config.yaml
rope_base: 10000.0
init_std_down: 0.0
beta2: 0.99
seq_len: 512
Below are experts of layer 5 (counted from 0) of a mixture-of-experts language model. Rows are named gate (a neuron's input weights, with its number), up (a neuron's input weights, with its number) and show model dimensions 0-95. Each number is 50 + 10 x the weight over its row's rms, rounded and kept within 0 to 99.
Before each expert's rows: a language model's description of what the expert responds to. This comes from a sample of Wikipedia text that the model never trained on.

# expert 13
Description: Lowercase opening pieces of split words, often technical, after "the", "a", "and": pred(icted), magn(etic), def(end), turb(o), re, un.
gate5:59 48 52 47 32 52 51 46 58 42 57 46 55 47 67 49 46 60 54 34 56 43 62 46 60 60 35 52 43 57 49 59 46 60 52 65 40 33 74 44 53 51 39 38 43 37 48 49 67 49 53 29 70 34 41 60 46 35 48 41 65 40 60 52 45 44 31 41 48 49 62 32 60 59 58 66 58 35 34 47 62 35 58 51 60 43 40 43 63 60 60 60 52 53 49 54
up5:62 35 53 59 47 60 64 39 39 36 43 54 66 41 48 62 42 59 48 46 59 62 71 77 36 44 55 62 56 46 39 49 41 76 41 37 35 37 49 43 47 53 41 35 50 48 43 52 56 56 52 43 49 45 52 58 48 41 70 36 35 40 53 65 50 35 40 51 47 39 57 58 45 34 32 49 50 58 44 44 51 46 58 39 45 40 48 56 42 36 43 56 41 42 35 46

# expert 6
Description: Pieces of abbreviations and names after a period or capital, such as U.S., A.F.C., Dep-ec-he, St, August, Chrom-os-ome.
gate5:41 42 46 64 44 55 35 52 53 61 45 39 31 60 40 34 53 64 50 50 61 48 29 53 49 41 34 51 44 51 43 37 61 53 51 45 52 61 31 47 56 41 53 51 65 51 52 60 55 46 40 44 46 44 62 49 51 43 33 28 57 33 54 53 45 44 47 53 59 45 45 52 42 39 49 74 43 57 63 73 47 34 53 34 57 44 73 48 55 52 56 54 70 48 68 59
up5:53 60 56 57 67 44 43 61 63 57 52 49 41 48 52 39 44 49 56 54 52 54 61 61 52 46 51 57 51 34 51 44 32 67 53 70 57 77 74 68 24 54 57 49 37 52 38 50 50 62 47 56 49 54 46 51 58 61 45 48 51 70 66 34 59 37 49 48 36 41 27 45 39 47 46 34 47 62 48 54 44 55 59 56 57 35 45 51 51 44 46 47 30 46 36 50

# expert 25
Description: Letter pieces right after a capital in foreign names, club abbreviations and codes: V-f-L, B-f 109, R-oman, L-ê.
gate0:63 60 40 41 46 51 35 56 49 51 52 72 45 57 51 35 61 59 22 44 58 41 50 44 47 42 52 38 37 62 61 56 53 69 60 48 63 59 48 49 51 53 55 53 33 47 50 54 47 38 39 55 51 50 60 59 45 47 65 65 35 59 40 52 54 51 60 47 52 57 32 46 51 54 74 47 36 48 64 54 36 41 38 45 36 43 45 47 37 53 73 63 68 53 44 31
up0:49 68 45 33 48 61 52 51 56 65 34 53 55 34 50 53 51 56 66 49 51 39 51 38 47 63 36 43 51 40 43 54 33 50 50 19 58 48 44 45 40 31 51 61 51 54 61 48 65 46 65 56 67 55 30 46 45 38 45 61 75 50 42 50 39 40 64 47 53 32 46 58 64 59 36 55 55 54 38 63 58 52 44 51 56 46 45 42 35 53 55 49 55 62 47 42

# expert 27
Description: Subject and possessive pronouns starting clauses, such as he, she, it, his, her, and sentence-ending periods.
gate0:59 45 50 37 61 63 63 24 54 55 59 27 43 54 39 60 56 45 48 49 66 54 50 46 48 33 53 37 42 45 64 55 64 57 62 60 65 54 44 46 51 58 40 33 61 57 42 59 48 41 50 69 39 46 59 51 45 73 42 37 51 48 55 53 43 51 28 44 42 35 50 40 63 60 66 61 50 58 62 55 42 32 46 56 35 50 52 44 46 63 39 38 54 57 48 49
up0:41 38 47 68 30 45 42 45 60 30 44 76 52 46 67 40 58 36 55 49 51 58 36 50 59 61 59 58 54 55 50 56 54 37 37 47 53 45 56 68 32 42 61 46 47 35 45 55 52 49 57 46 63 48 52 57 54 59 61 49 55 61 42 52 64 43 82 38 50 70 52 57 52 57 44 38 48 65 43 44 45 64 50 47 50 45 50 56 60 42 61 53 61 42 31 61

# expert 11
Description: Middle or final syllables inside proper names and foreign words, such as Kar-ate, R-ale-igh, Gh-ana, D-iana.
gate0:54 49 58 61 41 59 62 61 39 33 36 68 41 51 51 47 46 58 59 40 53 39 44 67 41 52 53 60 45 56 49 56 54 57 57 58 63 34 58 54 69 56 61 84 30 42 33 57 44 58 57 47 49 55 53 60 61 44 61 47 45 51 29 44 48 54 46 68 49 49 58 47 69 67 50 59 66 54 37 50 33 58 56 58 45 58 44 39 51 44 46 57 40 47 58 63
up0:37 52 53 30 60 57 53 40 50 47 29 58 42 59 60 47 68 55 40 39 50 48 69 54 47 42 41 55 35 58 57 42 49 53 59 51 53 35 62 35 52 79 48 49 64 57 43 46 40 62 44 40 67 32 74 38 55 40 44 68 50 58 51 48 43 43 53 52 48 54 58 69 46 64 37 41 41 47 40 58 45 56 60 58 42 41 65 47 36 50 60 52 42 51 57 43

# expert 5
Description: Conjunctions and clause linkers in running prose, mostly and, or, but, plus when, while, and by or with after verbs.
gate5:47 62 31 32 38 44 49 48 53 52 48 57 42 42 58 59 52 56 59 28 50 53 63 44 48 45 58 55 39 70 40 48 31 55 49 45 53 70 56 49 60 54 62 41 59 43 50 45 53 52 58 31 64 71 52 50 65 52 60 56 51 40 52 37 66 41 42 35 37 46 45 69 54 62 62 43 47 57 74 51 60 60 51 54 65 34 52 54 47 54 60 52 70 41 40 45
up5:24 44 65 56 57 47 39 48 35 59 60 35 36 47 34 48 46 46 68 38 44 52 57 72 57 57 44 51 48 65 45 64 42 57 48 53 39 65 49 34 34 45 52 61 46 62 36 49 65 57 41 52 51 52 51 60 51 32 38 44 46 61 61 45 65 58 46 51 68 53 32 28 39 50 47 55 57 57 37 42 39 52 48 51 44 56 55 30 46 48 55 52 59 46 62 60

# expert 23
Description: Topic nouns and adjectives in institution or field names, such as Contemporary Art, public art, Air, music, World.
gate0:52 52 40 32 50 49 38 66 37 54 67 33 43 56 64 54 65 67 44 48 33 57 48 40 49 58 62 37 37 67 35 49 43 25 45 54 42 54 38 45 36 47 41 44 51 49 42 56 43 63 70 47 45 50 50 53 49 55 45 46 57 53 56 51 48 66 61 47 49 45 61 44 55 56 53 48 45 80 36 54 57 54 62 66 63 51 51 50 57 31 40 54 36 52 37 40
up0:33 44 54 43 60 33 58 45 48 72 37 40 59 48 27 67 46 35 55 43 55 46 63 49 49 43 28 38 55 49 43 55 59 64 49 53 58 65 46 49 47 60 44 45 31 45 64 74 55 55 50 46 51 48 43 48 51 36 62 45 59 46 51 44 64 32 56 43 50 46 48 44 55 65 38 43 56 49 41 19 51 47 46 36 43 67 49 43 64 40 49 51 43 42 58 52

# expert 24
Description: Standalone space tokens after a comma, pipe or colon, typically before a number or year, as in "Melvill, 1888".
gate0:48 50 54 52 42 35 61 39 59 39 38 48 68 67 74 36 48 58 51 61 42 37 60 52 54 54 38 48 45 42 60 54 52 65 36 58 47 53 39 33 43 55 34 46 47 58 41 49 63 51 51 65 44 62 45 53 32 61 45 43 55 59 42 48 41 51 43 55 63 41 40 45 50 42 47 57 51 38 46 64 42 66 41 56 53 77 25 33 40 50 64 39 52 64 50 51
up0:37 56 52 56 66 50 57 51 50 53 53 65 52 37 55 47 38 52 56 59 55 46 55 78 36 57 57 54 40 44 55 38 48 50 38 38 50 56 39 46 52 43 48 55 63 64 51 58 72 51 52 63 48 63 51 53 47 39 53 46 54 63 33 47 38 30 42 55 56 52 54 53 57 46 52 60 58 44 38 66 64 61 31 38 69 60 36 54 72 48 67 59 67 44 57 34

# expert 15
Description: Pipe characters that start table rows and cells in wiki tables, plus first cell values, headers and table words like Total, Pld.
gate16:45 41 57 31 42 38 45 52 60 50 67 50 67 59 43 56 44 53 40 46 49 44 40 54 51 58 52 47 49 47 36 64 55 39 59 64 68 58 51 47 44 38 48 52 35 41 34 48 53 52 44 55 56 63 56 29 55 73 53 47 52 35 40 38 59 61 38 56 53 58 48 58 59 39 42 55 62 40 71 43 58 54 57 42 61 60 55 78 45 44 55 47 38 73 41 59
up16:45 54 42 27 57 52 50 77 52 44 46 40 52 59 55 60 54 37 51 62 49 37 59 60 60 47 54 43 50 36 51 50 59 50 36 58 65 41 61 61 45 36 49 59 63 55 36 64 44 34 45 44 46 65 45 39 56 49 44 51 66 44 38 47 55 47 28 50 39 53 49 49 37 49 48 64 56 49 76 62 61 54 50 52 71 38 46 43 69 41 54 37 29 51 51 53

# expert 29
Description: Word-final suffix pieces such as -ments, -ions, -ers, -ations, -s, as in enforcement, reinforcements, liberation.
gate5:40 65 54 47 47 52 62 73 65 46 57 54 48 44 43 58 34 41 52 26 54 45 49 43 60 48 54 62 39 51 58 58 54 70 30 63 54 50 54 49 51 59 40 34 67 31 35 48 33 33 51 59 52 57 45 66 50 41 34 44 62 34 54 43 36 56 30 51 46 40 39 57 58 50 53 52 49 56 48 54 53 59 52 63 43 59 49 64 31 50 35 45 45 52 54 62
up5:26 46 44 65 52 57 59 40 50 43 50 63 39 54 53 71 40 28 53 52 62 51 65 52 56 29 36 44 45 57 49 55 69 48 48 48 23 46 50 54 49 44 53 45 48 41 47 40 46 38 47 57 45 36 57 47 63 36 54 51 52 53 69 39 44 38 59 33 45 54 53 45 55 50 53 50 65 57 49 48 48 50 45 49 71 50 66 38 65 37 51 37 29 31 53 55

# expert 10
Description: Adjectives and function words inside descriptive prose, such as part, local, new, major, these, and "character" in "characterized by".
gate0:50 34 53 37 41 57 18 49 48 39 61 50 44 35 41 56 43 34 27 44 54 50 51 60 56 76 61 57 59 59 46 41 60 41 64 46 44 68 44 58 53 44 63 39 50 43 65 38 35 53 58 62 56 58 43 51 53 43 58 56 46 54 59 43 55 55 31 45 61 45 52 53 32 42 57 49 38 68 53 55 57 50 45 52 32 45 56 38 45 48 31 42 56 55 41 48
up0:56 37 63 61 58 34 54 48 48 56 57 42 31 68 38 65 55 33 32 53 48 43 54 39 38 42 50 72 46 53 53 41 56 49 48 65 48 74 55 55 28 56 52 54 57 56 44 36 42 39 53 45 48 57 46 64 43 47 59 56 56 45 61 46 58 57 54 47 67 47 56 44 46 43 44 46 54 44 54 41 30 44 65 48 59 39 68 57 51 23 47 36 58 56 62 38

# expert 9
Description: Digits inside numbers, mostly the leading 1, 9 or 8 of years such as 1911, 1886, 1926, plus scores in tables.
gate16:68 30 37 71 42 56 49 57 61 43 35 54 60 55 35 41 32 42 47 61 62 50 71 58 58 69 54 59 58 45 49 51 63 66 46 44 62 45 48 53 56 57 40 48 44 58 46 51 49 59 50 47 44 64 44 61 70 36 68 45 52 54 58 44 44 46 65 47 57 35 22 40 65 48 49 43 54 55 43 57 31 60 50 38 58 45 47 54 52 45 42 61 40 44 54 46
up16:28 66 64 32 52 38 36 46 38 47 44 46 40 52 58 53 63 58 36 37 41 52 33 38 50 37 46 43 45 53 52 68 40 35 63 56 48 56 38 45 51 36 63 51 55 45 53 46 62 46 53 65 55 35 66 40 41 61 30 47 46 34 49 51 60 54 36 52 49 60 75 51 32 58 40 46 51 40 51 40 63 40 55 52 48 57 50 42 62 58 47 46 54 61 35 60

# expert 26
Description: Wiki heading markers == and ===, opening quotes and brackets, and LaTeX symbols like ^{ and $.
gate0:38 44 59 58 55 52 33 53 53 66 47 42 60 70 33 59 50 47 37 65 40 39 48 34 48 60 41 43 52 68 50 55 53 45 59 53 54 50 49 48 49 43 65 50 36 71 32 49 33 59 49 49 46 42 52 47 59 50 66 43 61 46 46 32 35 54 50 41 38 69 56 42 48 49 52 73 55 44 52 47 57 40 47 37 45 38 56 51 79 50 62 45 56 44 46 32
up0:55 55 40 55 32 72 71 54 60 35 57 31 49 44 46 49 64 57 53 40 66 42 50 61 41 42 57 68 47 67 54 60 45 63 66 52 32 43 38 47 68 52 43 38 45 44 43 30 44 33 56 51 55 54 39 51 56 47 40 64 51 55 33 49 42 49 60 49 68 43 52 34 47 65 35 58 47 42 45 54 47 54 49 55 52 63 52 54 38 53 34 65 61 47 59 51

# expert 14
Description: Paragraph-ending periods before headings, table-cell pipes, the after of or in, and table codes like MF, FW, II.
gate0:30 48 35 55 71 56 74 55 54 58 43 60 40 39 52 46 51 43 39 46 35 64 52 55 57 56 49 56 70 57 71 50 52 39 60 74 54 55 43 41 58 47 26 71 56 52 53 55 61 58 63 36 47 36 43 61 40 53 58 61 62 54 43 58 67 53 58 46 55 45 52 59 32 51 57 54 46 52 60 61 56 53 57 45 44 48 59 63 55 46 64 49 52 63 45 43
up0:44 49 63 47 31 46 52 45 62 28 33 54 58 45 48 58 47 41 52 42 35 62 56 45 67 58 63 58 50 53 41 33 59 41 34 54 36 38 53 54 50 54 52 46 57 53 62 54 44 41 57 68 46 54 66 61 39 58 39 57 60 45 44 49 57 60 32 51 53 26 47 41 50 56 63 44 49 59 62 32 62 35 59 29 57 38 55 57 59 33 47 57 57 45 41 65

# expert 0
Description: Mid-word fragments, often containing i or n, inside longer words and names, such as ref-in-ery, dissem-in-ate, Dist-ill-ers, a-x-on.
gate0:45 60 49 53 46 46 62 64 58 52 42 73 65 62 55 40 29 61 46 45 60 42 52 40 67 46 44 39 63 42 51 40 44 60 68 27 61 37 46 53 40 64 49 52 45 56 51 44 37 51 42 43 48 52 45 37 79 55 57 54 70 54 50 48 61 42 50 46 50 30 58 64 36 37 64 49 51 55 49 52 53 56 59 50 36 31 46 62 44 49 35 50 43 45 50 43
up0:63 46 46 33 58 36 58 56 44 53 54 44 35 52 33 52 28 65 28 50 56 35 48 38 57 41 73 53 53 53 59 52 69 55 65 42 53 39 45 66 67 63 50 38 48 52 48 55 41 50 42 47 64 38 41 62 49 41 56 41 53 53 54 56 57 56 54 35 40 32 43 54 59 31 48 59 34 34 47 51 51 49 51 36 47 46 52 55 38 54 46 41 50 34 69 59

# expert 20
Description: Line-initial dashes that open infobox entries, such as Full name or Season, plus digits within coordinates and years.
gate0:32 52 30 61 47 48 70 54 51 55 60 61 40 39 55 55 41 45 38 39 81 50 51 26 57 38 43 44 43 65 54 65 50 53 53 39 50 62 45 46 55 65 58 52 62 55 45 46 56 40 49 39 30 37 41 50 46 39 54 41 46 57 46 50 74 37 48 50 52 59 69 45 56 47 56 60 47 41 37 56 33 70 44 54 56 44 46 53 45 48 53 50 64 42 62 54
up0:60 56 70 36 45 51 50 55 52 45 31 40 49 74 47 45 54 61 52 56 20 45 58 78 39 59 49 60 64 43 47 47 57 55 55 53 43 48 48 51 49 35 46 35 53 35 45 47 44 59 68 67 52 59 53 41 50 47 65 62 42 44 56 48 30 63 45 52 43 54 44 58 31 58 58 35 55 49 71 47 54 47 54 46 41 54 53 49 49 41 54 53 40 65 34 45

# expert 4
Description: Common and proper nouns for institutions, places and relatives after "the", "a" or a possessive, such as University, County, father, son, %.
gate5:55 45 64 38 52 42 53 61 58 40 41 64 59 57 52 63 47 58 47 53 59 43 48 40 50 41 64 44 40 56 44 45 56 52 40 39 63 64 43 64 39 34 49 28 41 51 42 42 51 51 43 34 39 33 60 31 42 44 39 50 58 77 54 42 55 55 42 55 26 43 62 49 43 32 53 56 51 59 49 65 49 45 51 48 37 66 48 40 63 44 56 51 74 37 51 41
up5:39 41 39 52 47 53 64 44 39 50 35 49 45 42 63 49 48 67 45 46 52 43 67 38 44 69 67 47 38 51 36 40 51 52 63 51 52 50 66 38 55 52 59 50 58 45 54 27 53 53 54 24 53 62 34 67 47 53 50 75 58 63 69 39 39 40 49 66 32 68 52 52 55 35 53 49 44 57 39 36 47 49 51 61 57 62 47 48 44 51 53 48 37 55 48 59

# expert 18
Description: Main verbs and participles after a subject or auxiliary in biography narrative, such as offered, made, used, won, played, explaining.
gate5:49 46 35 57 41 33 58 52 54 45 48 45 48 55 50 46 40 37 50 27 65 54 44 35 57 45 64 52 49 71 50 46 44 47 69 55 55 63 54 46 34 49 51 38 39 64 49 45 37 43 43 65 45 39 65 59 42 43 61 55 61 45 55 48 55 75 44 57 51 46 45 61 78 59 60 36 41 49 45 32 61 45 54 47 35 53 50 47 71 47 50 55 41 29 41 52
up5:66 58 53 40 67 42 54 40 63 46 38 40 39 37 58 56 44 60 49 46 45 67 58 57 51 54 40 41 50 62 51 62 56 46 34 53 39 32 36 50 53 45 52 52 42 34 44 50 60 59 49 36 76 49 42 53 44 57 50 44 41 59 49 62 43 47 71 52 67 51 44 46 53 42 34 68 59 67 48 63 35 47 58 46 68 45 47 47 50 70 41 44 58 64 31 43

# expert 16
Description: Common nouns about people, sport and events (player, match, band, men) and inner pieces of split words such as t-ack-le, h-unt-ing.
gate5:19 39 51 54 57 60 47 46 61 51 46 41 62 33 33 50 42 54 65 60 42 65 51 54 49 69 55 49 70 52 37 40 70 47 51 45 38 59 44 61 45 50 59 50 37 61 55 63 61 42 46 48 56 52 52 53 47 33 70 53 56 42 47 57 63 51 46 37 65 73 43 48 42 63 51 44 36 50 62 46 43 39 38 58 57 44 41 52 64 51 62 52 62 39 41 53
up5:64 65 52 55 51 61 56 43 49 57 46 49 38 53 65 58 39 40 39 51 53 21 48 38 66 30 57 45 35 52 58 43 43 58 45 54 58 50 40 47 58 68 37 40 37 52 46 54 43 57 59 58 50 52 67 42 56 69 30 55 43 47 56 32 40 57 53 49 41 35 45 34 60 33 55 67 45 57 41 48 49 44 45 46 40 66 53 42 41 50 42 55 38 62 59 66

# expert 3
Description: Raw byte pieces of non-Latin scripts such as Chinese, Korean or Greek, and the first letter right after an opening quote, as in "m-ilitary.
gate0:34 53 67 28 42 44 55 56 47 41 56 41 48 53 49 62 39 58 35 48 46 57 34 58 36 62 31 43 42 39 27 34 62 53 48 58 63 55 56 47 42 53 47 46 55 51 48 60 54 46 66 57 72 57 42 65 38 39 66 50 48 40 64 45 49 46 47 47 31 47 50 51 65 48 46 24 48 45 57 43 58 52 54 35 47 58 33 43 40 42 38 49 43 49 46 33
up0:51 46 53 59 62 26 59 63 45 40 43 47 46 49 63 38 41 46 53 32 42 43 31 41 37 58 57 36 60 50 51 42 42 53 49 63 46 26 47 56 48 48 43 55 50 35 44 47 52 46 53 47 51 42 36 65 50 24 51 66 26 46 42 57 42 42 42 53 55 56 43 48 54 54 49 38 31 44 62 35 48 42 41 51 53 51 39 57 24 50 45 60 52 44 72 42

# expert 8
Description: Field labels in infobox and taxobox lists after a dash, such as Kingdom, Genus, Coordinates, Place of birth, Species.
gate0:50 73 58 30 53 44 50 54 45 35 55 52 57 44 65 57 58 48 61 59 43 57 53 47 64 25 45 62 73 55 66 40 40 41 45 35 52 59 46 50 44 67 59 62 54 46 61 54 49 43 41 48 45 52 59 46 47 41 71 41 56 39 38 60 56 72 61 48 39 56 66 56 58 53 32 44 49 52 63 50 47 58 56 52 36 56 44 46 47 61 52 44 58 69 72 47
up0:34 57 49 51 49 64 57 62 48 45 48 38 42 71 67 53 68 62 35 52 47 39 53 36 35 80 67 43 36 39 60 45 52 49 40 32 35 47 49 52 44 66 55 30 51 62 46 43 56 55 49 69 57 34 51 48 58 57 48 55 60 44 45 50 47 61 41 49 55 66 46 51 38 57 56 63 49 46 36 41 38 49 47 57 36 53 49 53 35 58 47 49 60 60 38 65

# expert 22
Description: Auxiliaries, copulas and negation right after a subject pronoun or noun: was, is, were, has, can, would, does, not.
gate0:50 45 43 66 60 48 53 39 55 37 52 59 41 53 60 52 41 46 42 65 48 58 53 44 52 54 47 47 46 44 43 57 47 52 58 28 52 63 42 62 43 33 34 50 47 72 48 61 70 63 67 55 42 35 40 49 68 48 49 42 44 64 36 45 54 31 34 45 34 60 57 46 70 61 61 73 53 46 72 54 55 40 52 53 54 53 58 53 62 58 54 67 49 57 48 57
up0:51 44 46 45 55 53 39 37 55 47 49 48 42 42 45 42 51 40 31 43 50 41 37 50 62 55 31 48 51 39 29 51 42 67 58 18 52 47 51 41 61 41 50 47 58 61 31 66 55 45 82 58 30 36 42 47 60 40 53 43 37 58 48 50 42 48 56 50 43 55 49 60 57 49 62 64 59 38 50 66 54 38 61 44 47 56 44 47 48 54 66 56 38 40 44 53

# expert 17
Description: Prepositions opening time or place phrases in biographies, such as in June, at Columbia University, during, over, from.
gate0:52 31 58 55 59 55 47 31 47 42 51 34 52 42 46 57 34 38 68 43 54 52 46 50 44 61 53 46 39 53 49 53 43 57 47 49 33 67 61 62 71 50 39 37 37 59 49 69 28 46 76 50 49 48 53 51 48 52 49 58 57 49 54 50 62 55 25 55 55 50 66 43 58 46 70 47 47 74 62 43 37 58 40 64 52 44 42 43 40 53 40 56 54 43 53 49
up0:67 57 48 64 55 50 57 52 32 52 61 41 56 54 65 36 53 66 30 56 61 45 51 59 56 46 45 40 54 54 55 47 49 27 45 40 50 38 32 58 42 47 64 42 42 49 33 39 66 42 52 40 58 75 47 63 56 48 52 40 43 33 50 44 46 54 72 55 45 47 39 47 69 73 35 39 46 50 57 47 43 41 56 35 41 49 54 56 44 38 35 46 51 55 48 58